Experts of a small language model: 32 experts in each of 8 layers, a sigmoid router.
Below are experts of layer 12 (counted from 0) of a mixture-of-experts language model. Rows are named router (the router's row for the expert), down (a neuron's output weights, with its number) and show model dimensions 0-127. Each number is 200 + 30 x the weight over its row's rms, rounded and kept within 0 to 999.
Before each expert's rows: "comes before" lists some tokens at least twice as common just after its tokens as in all text. This comes from a sample of Wikipedia text that the model never trained on. Tokens count by the router's weight.

# expert 30
comes before: " |", "%", " /", " m", " hold", " place"
router,176,157,165,198,173,257,152,194,190,163,190,175,184,205,247,165,187,188,267,179,212,240,169,212,171,214,218,174,194,236,182,187,226,227,198,207,202,195,209,154,216,160,204,169,218,217,218,170,256,193,206,210,197,175,193,178,145,202,241,204,234,182,185,171,213,227,280,225,187,231,212,227,181,195,154,171,172,181,206,188,188,247,231,188,250,231,131,171,193,216,252,271,215,191,161,177,234,146,219,210,194,151,224,209,198,193,198,211,244,215,207,188,199,176,174,192,254,180,177,231,214,184,200,238,174,149,180,220
down0,188,213,161,183,210,221,213,181,229,260,149,173,170,206,194,262,210,212,151,154,173,249,215,215,244,243,226,140,136,202,205,180,226,154,191,150,187,207,181,237,200,170,193,213,237,185,204,243,163,227,201,220,170,165,202,206,233,174,206,224,178,202,234,201,173,212,155,212,185,235,202,184,182,213,206,168,220,235,217,215,239,207,261,176,186,182,234,221,242,207,243,217,249,161,197,224,202,218,210,126,182,162,184,141,276,194,236,203,223,201,150,232,227,190,200,175,237,177,189,197,253,205,176,216,187,218,195,177

# expert 21
comes before: " of", " in", ",", ".", " for", " that"
router,201,178,196,227,217,252,191,168,174,148,235,181,191,183,195,182,233,219,237,181,209,194,130,200,213,174,257,142,263,224,176,159,257,172,244,200,218,162,151,190,267,202,252,183,225,176,152,195,229,219,238,225,177,148,171,209,175,199,210,225,199,179,189,240,168,188,236,206,216,220,165,184,182,120,153,217,160,147,187,170,197,222,253,194,212,207,138,175,203,219,184,251,215,203,166,207,208,217,196,155,146,153,247,179,185,178,210,204,249,163,211,165,212,189,180,238,242,222,205,203,251,163,175,190,136,224,201,271
down4,210,236,184,211,176,221,199,173,180,199,178,208,191,211,180,206,188,160,216,201,202,171,211,205,207,197,272,136,187,225,215,239,222,198,160,188,158,194,206,148,257,178,217,203,177,234,206,210,178,192,206,247,182,214,156,179,121,199,144,211,157,173,180,189,184,177,155,173,197,196,189,169,182,178,189,186,154,225,223,242,164,209,97,175,218,254,229,223,208,234,217,132,196,203,239,221,255,193,187,151,155,224,200,221,233,203,163,171,201,178,226,233,203,186,139,203,218,239,171,178,159,224,210,189,189,214,256,221

# expert 0
comes before: "|", " to", " in", " by", " as", " on"
router,171,162,199,188,208,241,176,203,180,152,244,166,225,219,136,185,242,211,223,206,176,234,212,195,166,167,218,158,183,201,183,166,222,227,224,187,243,167,170,195,242,204,197,152,269,202,186,249,270,188,214,184,208,210,172,217,194,238,243,186,217,175,200,210,209,207,227,217,238,215,194,263,215,166,200,173,181,166,214,152,193,202,195,202,207,239,179,204,178,230,196,226,239,150,152,206,146,193,217,158,206,143,205,212,164,147,206,180,243,239,209,206,182,185,203,180,193,190,217,226,222,169,181,171,176,166,216,220
down4,159,223,243,211,161,204,198,196,219,208,228,217,232,201,189,222,208,196,239,169,199,221,149,235,283,182,200,144,214,142,225,199,238,213,276,206,171,196,219,233,232,251,194,155,212,190,188,141,177,207,177,209,171,175,210,200,269,202,223,205,156,179,256,209,218,203,167,244,154,195,212,200,225,182,203,170,213,165,255,206,179,208,239,233,185,219,205,174,204,241,245,240,163,204,180,115,214,208,223,170,131,229,199,197,232,196,172,232,105,207,218,126,180,212,231,161,223,202,204,181,204,208,170,209,195,234,213,200

# expert 8
comes before: ".", "–", ",", "th", "000", "0"
router,201,215,255,194,244,224,148,218,213,172,206,216,175,206,224,224,195,179,248,206,198,165,171,146,186,235,213,203,192,227,202,226,227,193,217,178,180,157,181,195,266,222,279,188,191,237,141,220,205,215,183,210,224,168,198,189,218,196,223,187,216,180,220,188,185,133,236,186,227,192,192,240,144,241,263,179,125,183,213,144,229,186,184,238,248,181,185,229,226,205,250,187,257,192,183,206,183,192,171,175,194,158,204,192,190,233,230,203,224,219,221,168,261,174,239,192,262,173,176,192,213,201,179,154,208,198,185,277
down0,198,188,198,276,204,184,227,204,210,233,213,202,207,168,160,223,221,166,237,208,162,231,179,178,227,231,228,166,186,154,216,238,154,212,224,179,179,235,195,214,211,185,232,154,187,167,180,207,213,190,231,245,185,252,204,243,179,191,158,161,155,202,254,208,169,156,190,215,201,195,191,215,234,192,178,221,159,259,211,187,156,218,238,207,189,152,177,186,208,169,193,252,149,211,193,164,194,206,216,180,245,188,178,244,194,180,180,223,179,210,185,240,196,168,214,162,184,143,223,168,188,246,218,241,179,226,177,238

# expert 31
comes before: "==", "===", "The", "|", "=", "In"
router,159,134,189,214,248,229,198,212,190,200,206,175,197,197,200,207,217,245,253,178,234,231,196,165,170,163,211,157,167,248,251,130,217,264,210,186,235,175,183,198,191,175,249,181,169,235,179,235,197,194,259,224,192,181,175,208,197,204,197,189,200,187,188,165,216,193,225,180,229,237,203,201,181,110,191,196,198,187,271,174,213,198,204,166,217,236,125,203,232,202,204,232,241,173,179,163,197,201,222,191,162,178,194,204,200,203,178,220,250,232,168,162,229,214,162,244,223,227,181,283,224,218,239,199,183,224,161,216
down0,197,209,272,183,221,191,213,252,230,118,176,183,207,227,199,186,181,161,221,108,196,180,194,220,191,211,240,224,202,199,221,185,197,173,212,220,229,177,175,224,148,220,222,264,249,185,167,226,136,213,193,272,230,203,173,238,187,238,241,203,248,234,196,213,170,201,218,236,213,151,155,204,228,191,229,184,258,190,175,195,241,228,186,230,249,181,186,236,218,224,177,207,203,265,189,168,216,205,189,178,172,207,186,243,173,181,198,164,210,224,162,213,192,194,176,219,209,196,254,249,223,192,195,147,228,171,195,153

# expert 22
comes before: "–", ")", ",", ".", "),", " –"
router,174,190,173,225,175,220,149,203,138,165,227,199,166,200,216,198,186,253,207,222,203,153,200,163,222,250,222,144,292,186,164,173,244,227,219,150,190,197,149,214,215,192,205,191,206,178,189,290,216,212,223,150,191,215,203,226,181,204,183,210,212,154,203,165,246,181,252,193,199,221,211,210,181,201,222,192,154,199,181,165,220,188,172,219,194,187,184,174,209,178,211,234,279,220,148,201,174,204,173,152,168,173,194,168,158,198,187,184,216,269,201,172,228,168,220,232,221,192,224,169,248,208,183,207,155,235,228,241
down0,244,284,220,208,218,220,190,285,230,221,218,194,188,197,216,197,182,204,148,157,182,183,236,277,192,199,211,163,177,258,183,174,190,197,200,202,160,176,212,140,235,261,228,209,209,223,215,227,187,178,242,220,171,153,231,238,253,201,221,213,244,259,228,180,187,200,221,243,203,211,160,225,180,206,172,187,154,235,216,246,252,247,188,163,165,182,177,207,246,143,262,168,175,211,193,155,165,192,188,191,207,184,183,159,139,222,244,196,215,215,157,188,178,192,194,252,158,200,224,204,236,222,180,223,185,222,220,210